{
  "n_experts": 16,
  "n_groups": 4,
  "norm": "rmsnorm",
  "batch_tokens": [16384, 32768, 49152]
}
Below are experts of layer 4 (counted from 0) of a mixture-of-experts language model. Rows are named router (the router's row for the expert), up (a neuron's input weights, with its number), down (a neuron's output weights, with its number) and show model dimensions 0-127. Each number is 200 + 20 x the weight over its row's rms, rounded and kept within 0 to 999.
Before each expert's rows: "comes after" lists some tokens at least twice as common just before its tokens as in all text; "comes before" lists some tokens at least twice as common just after its tokens as in all text. This comes from a sample of Wikipedia text that the model never trained on. Tokens count by the router's weight.

# expert 7
comes after: " in", " the", " of", " on", " New", " In"
comes before: ",", ".", " and", " in", "'", " ("
router,175,225,230,179,212,190,247,177,180,214,194,168,203,198,185,218,181,205,187,178,192,168,209,199,181,209,201,195,212,198,169,184,209,238,199,205,191,213,226,211,184,189,200,201,229,221,230,171,211,214,223,177,213,229,191,196,181,225,197,190,223,202,253,188,217,192,180,173,272,207,223,191,217,222,194,199,203,194,178,213,207,192,196,195,259,194,206,198,192,187,203,155,150,210,201,191,191,204,208,215,181,156,182,176,200,188,220,195,215,191,207,193,217,253,179,209,187,197,185,198,196,211,232,186,168,205,205,200
up6,187,176,182,222,207,193,210,212,219,227,185,207,255,182,230,222,204,185,213,201,198,159,186,191,170,227,217,222,200,225,177,179,203,220,179,181,219,228,215,189,187,215,179,178,230,209,179,209,199,202,218,201,182,242,182,171,242,196,173,193,204,194,224,196,178,241,203,198,182,229,221,174,187,193,224,196,197,213,204,233,208,172,160,188,211,200,192,199,152,201,201,179,193,210,181,198,173,180,206,161,183,196,220,188,209,161,186,215,208,177,215,217,216,220,170,225,164,171,185,204,175,237,211,202,182,199,204,185
down6,180,201,236,230,166,247,178,185,193,148,258,214,184,224,205,168,178,207,164,175,223,206,203,248,220,197,198,197,203,188,221,198,170,200,204,225,188,195,162,190,202,168,207,233,187,198,216,202,223,214,236,209,211,171,214,162,195,219,199,205,198,193,202,187,217,211,202,199,242,224,178,198,210,242,198,183,218,174,188,166,201,235,228,210,246,178,205,226,221,206,218,214,211,216,177,199,232,191,230,191,201,195,192,163,235,215,209,223,207,205,185,218,220,232,179,182,248,237,233,201,189,190,170,221,199,202,206,213
up7,197,177,219,190,187,193,198,190,232,238,166,181,199,231,212,216,204,185,248,182,191,219,213,192,162,212,157,230,200,273,205,204,224,211,196,208,243,202,208,208,163,190,181,226,194,211,239,210,186,177,206,219,207,202,213,195,185,215,228,204,214,226,202,191,198,243,207,188,181,171,179,209,201,201,218,191,210,187,207,184,220,207,211,198,177,208,187,221,189,170,198,213,202,195,181,204,182,213,205,189,193,187,193,199,178,209,204,203,203,204,211,158,178,175,186,177,204,169,186,191,136,209,225,198,214,186,185,206
down7,175,195,210,208,166,197,198,170,194,163,274,209,184,224,155,178,210,186,189,216,172,185,183,204,212,177,171,199,208,188,211,200,196,198,185,212,190,216,210,188,185,211,226,182,186,214,180,186,165,187,182,223,190,197,193,198,195,179,211,181,203,210,215,212,216,181,231,158,226,176,219,188,199,183,211,204,203,196,225,224,196,204,217,215,229,198,219,157,214,233,227,197,192,201,207,204,210,193,238,217,217,221,200,196,200,208,149,221,161,232,162,231,225,213,220,230,191,224,207,202,236,202,203,207,197,192,214,220
up8,179,214,162,178,206,202,199,209,159,209,210,171,221,210,203,214,169,193,190,196,226,185,184,186,211,234,189,198,183,199,223,204,205,209,203,199,212,215,218,246,159,204,179,196,206,212,186,183,198,223,202,210,195,227,201,230,194,199,185,186,202,238,244,196,177,165,173,204,277,200,191,147,138,223,220,181,212,207,158,213,196,178,218,208,223,188,202,198,187,183,159,211,213,241,177,182,210,202,173,186,212,232,199,195,212,203,190,185,190,205,180,223,219,215,205,225,191,179,200,158,227,201,215,203,212,186,185,180
down8,223,215,212,234,171,173,180,183,211,194,217,205,194,185,185,170,208,188,188,205,202,214,195,197,180,196,199,201,199,209,208,162,150,188,218,174,200,224,187,198,220,202,197,194,215,205,194,213,200,225,189,194,198,197,166,209,219,187,236,197,215,195,211,220,208,228,211,213,175,201,193,261,218,175,198,222,211,232,209,206,224,216,181,232,204,166,189,223,205,221,213,183,181,213,204,222,196,202,233,200,194,138,203,177,190,203,174,190,196,219,204,180,197,183,174,177,189,184,197,217,169,188,204,235,176,223,209,209

# expert 5
comes after: " ", "\n", " —", " 0", ")", "."
comes before: " ", "\n", " —", " 0", " 1", " 2"
router,212,175,186,231,266,200,207,166,253,225,179,178,207,178,211,177,157,219,211,200,219,180,202,221,192,205,165,196,198,207,189,203,222,217,197,197,176,210,216,205,199,174,191,157,213,228,210,184,224,210,224,181,204,226,184,203,210,197,173,188,171,210,215,221,199,214,168,205,192,188,200,229,205,220,191,190,220,236,190,209,204,206,177,226,214,193,182,217,186,196,179,174,188,187,187,169,216,159,223,235,191,124,185,188,216,199,215,188,227,187,194,215,231,223,166,213,206,209,189,224,196,229,225,181,175,229,201,195
up6,208,183,193,209,217,203,208,162,226,194,162,220,205,229,200,196,199,196,180,211,237,183,168,197,196,189,215,186,181,205,215,201,212,209,207,183,236,200,175,174,183,230,184,152,238,211,204,163,215,221,185,154,174,184,192,187,205,161,200,198,211,200,236,246,170,207,197,182,201,239,174,258,198,215,198,203,207,235,194,207,206,187,179,218,180,193,192,202,165,164,193,180,179,184,181,223,255,175,198,209,243,188,210,201,229,169,229,209,210,200,193,199,190,226,175,170,229,207,193,199,179,205,193,256,183,207,197,221
down6,204,183,187,208,200,194,179,227,211,205,208,230,209,189,184,209,196,203,212,194,210,202,198,195,185,165,197,219,216,205,172,223,221,236,200,197,185,191,166,228,224,175,200,177,178,176,163,181,167,183,213,195,201,180,205,200,202,218,205,219,230,214,201,208,186,185,196,214,156,209,220,191,157,188,221,208,204,207,192,214,179,197,231,202,196,188,215,185,228,170,208,183,229,235,199,212,218,206,232,202,224,208,197,228,257,203,204,211,205,208,167,219,188,176,204,182,214,182,225,190,198,183,193,192,205,212,203,204
up7,202,173,167,220,221,190,209,241,206,214,174,207,210,209,202,206,170,187,207,215,214,208,178,175,175,216,194,224,197,211,204,210,195,221,180,169,192,207,168,192,208,180,168,157,238,204,204,189,219,181,194,194,202,210,183,201,207,157,195,198,154,202,233,235,187,193,200,193,202,213,186,260,186,179,192,202,184,215,171,227,188,194,182,221,187,206,155,210,209,192,172,162,190,240,163,189,257,193,204,219,215,190,214,192,187,189,201,159,225,175,193,181,191,207,205,169,198,226,207,202,185,180,193,195,195,215,211,183
down7,193,209,212,207,205,212,221,186,170,201,229,208,193,169,202,210,202,178,175,163,223,224,222,217,228,191,214,195,207,174,219,170,182,212,213,221,193,207,166,244,217,199,211,206,222,161,168,198,214,187,226,194,211,139,193,161,209,185,185,214,227,221,182,190,181,180,211,181,174,216,194,205,173,226,209,218,180,201,219,206,205,193,224,196,203,198,222,184,227,186,204,194,205,175,229,224,207,184,237,155,158,200,201,193,186,229,220,220,161,219,201,216,189,191,171,186,199,229,202,216,189,194,198,221,186,183,168,184
up8,211,208,202,200,202,224,196,193,177,202,201,195,219,225,228,174,227,137,166,214,208,174,217,205,227,178,217,163,183,195,238,210,217,179,201,177,185,205,177,183,188,194,206,214,208,204,251,183,188,198,177,183,208,163,221,171,221,206,223,190,198,169,167,200,209,184,217,202,198,198,206,202,207,207,174,201,167,198,200,180,179,203,228,241,209,181,233,180,190,177,242,177,157,186,245,213,174,143,208,170,211,201,177,213,183,203,179,218,162,200,194,173,200,189,207,186,183,208,199,229,194,221,224,248,213,215,201,185
down8,184,208,162,211,192,193,129,212,194,215,224,201,208,206,195,201,193,221,217,189,176,200,196,207,199,211,207,222,174,208,175,195,230,195,213,200,176,174,200,226,202,203,194,213,131,199,212,197,172,198,214,234,223,219,204,199,204,239,182,203,200,156,205,182,191,232,187,205,130,194,197,176,205,176,215,203,235,189,179,230,211,193,212,171,207,197,208,207,210,193,173,144,203,196,197,201,219,204,220,197,214,196,206,220,213,195,193,206,191,177,198,201,199,188,169,179,196,218,170,233,172,177,198,209,199,194,233,176

# expert 6
comes after: " |", ";", ":", "---|---|---|---|", " /", " Mount"
comes before: " |", "|", ";", " /", "|---|---|", "%"
router,187,181,181,213,246,204,242,174,232,210,175,195,230,184,203,211,184,201,207,200,188,192,186,225,182,197,189,196,225,208,228,220,172,223,199,213,214,203,227,194,184,174,201,199,210,213,234,168,193,206,195,154,192,195,216,208,181,207,210,167,167,213,243,226,201,177,172,198,194,173,227,240,246,220,177,179,207,195,189,186,193,202,208,232,192,212,210,208,197,208,164,171,178,187,199,162,216,185,202,216,196,124,185,196,203,226,202,170,216,191,167,179,215,197,179,225,187,203,179,208,175,203,218,190,191,194,181,185
up6,181,235,213,209,249,181,196,191,191,192,197,190,210,205,191,220,204,170,220,219,188,234,207,206,211,197,222,235,186,211,212,199,186,180,195,178,177,182,184,197,208,243,216,173,214,207,180,200,216,216,191,205,212,189,199,172,165,180,178,197,177,236,217,203,188,235,230,194,190,202,168,204,199,222,211,198,200,215,163,178,202,200,222,220,190,186,199,198,201,189,152,201,193,211,223,168,234,195,193,200,198,183,182,215,224,201,222,192,146,170,146,196,212,220,226,235,221,183,205,187,210,178,206,230,238,208,227,196
down6,223,190,168,195,200,207,220,196,227,190,216,207,189,197,235,229,179,234,208,202,195,168,234,189,206,198,213,190,236,180,187,198,213,201,207,230,199,207,209,220,221,179,201,221,204,209,198,188,169,197,203,226,198,179,178,230,166,203,205,224,215,195,190,194,242,205,200,198,255,169,202,199,208,194,227,173,193,210,253,220,224,197,191,209,192,195,205,225,205,202,204,210,156,179,173,205,189,207,227,190,205,192,205,189,183,192,197,219,214,163,194,173,192,190,203,185,202,181,253,189,187,235,186,169,179,232,222,224
up7,172,154,183,173,210,185,211,194,222,211,181,234,202,171,206,226,186,192,216,223,219,188,199,233,183,240,192,171,203,184,199,218,174,191,213,174,212,220,207,160,217,143,189,212,175,183,236,197,211,243,194,213,205,188,183,193,212,198,189,178,208,238,188,196,189,166,146,200,213,196,191,195,190,198,179,213,205,220,204,199,194,202,229,181,190,215,183,206,200,195,202,206,212,202,212,179,192,176,192,235,182,189,170,201,193,201,214,214,186,184,205,196,190,196,183,206,212,212,182,233,192,209,172,187,205,200,201,208
down7,162,215,194,230,138,208,161,173,210,191,221,229,194,193,178,206,216,205,251,209,192,200,212,215,221,228,203,195,161,237,188,178,185,201,178,200,226,195,179,240,181,210,187,215,213,209,185,219,207,197,194,196,209,246,220,215,227,200,165,196,215,179,205,211,180,170,235,193,230,184,198,185,178,163,230,227,190,192,191,169,200,219,192,203,190,221,201,196,231,201,189,186,208,219,203,235,204,204,181,198,233,217,248,212,225,197,194,238,168,193,165,222,177,203,225,212,198,195,188,221,209,177,191,191,170,192,173,212
up8,194,190,180,200,195,193,207,201,209,189,211,216,236,154,194,207,196,179,200,198,207,226,219,199,212,188,247,199,245,222,200,211,203,169,204,188,211,192,194,203,204,221,182,208,200,191,235,211,209,179,197,206,180,198,203,192,167,220,210,213,208,214,234,196,241,215,190,181,195,196,201,183,199,207,196,192,183,174,214,229,235,199,216,214,193,226,218,228,200,198,187,225,214,232,195,198,215,190,223,202,189,193,192,226,174,191,222,183,188,215,210,212,191,176,230,190,157,225,203,193,216,206,164,189,171,191,159,198
down8,203,191,216,189,209,185,201,204,180,212,190,217,188,195,178,237,194,220,243,214,205,219,193,199,233,234,223,210,195,188,185,202,215,211,208,229,199,220,196,228,192,228,173,175,175,190,164,228,209,209,171,224,209,248,217,234,243,187,163,196,213,187,230,204,205,172,200,211,194,198,205,196,200,213,173,183,212,238,191,189,182,199,199,252,215,186,215,233,206,164,214,185,191,204,175,184,195,210,208,190,204,199,190,184,197,206,223,199,203,206,187,203,212,191,174,201,201,219,221,188,191,220,215,201,231,146,180,204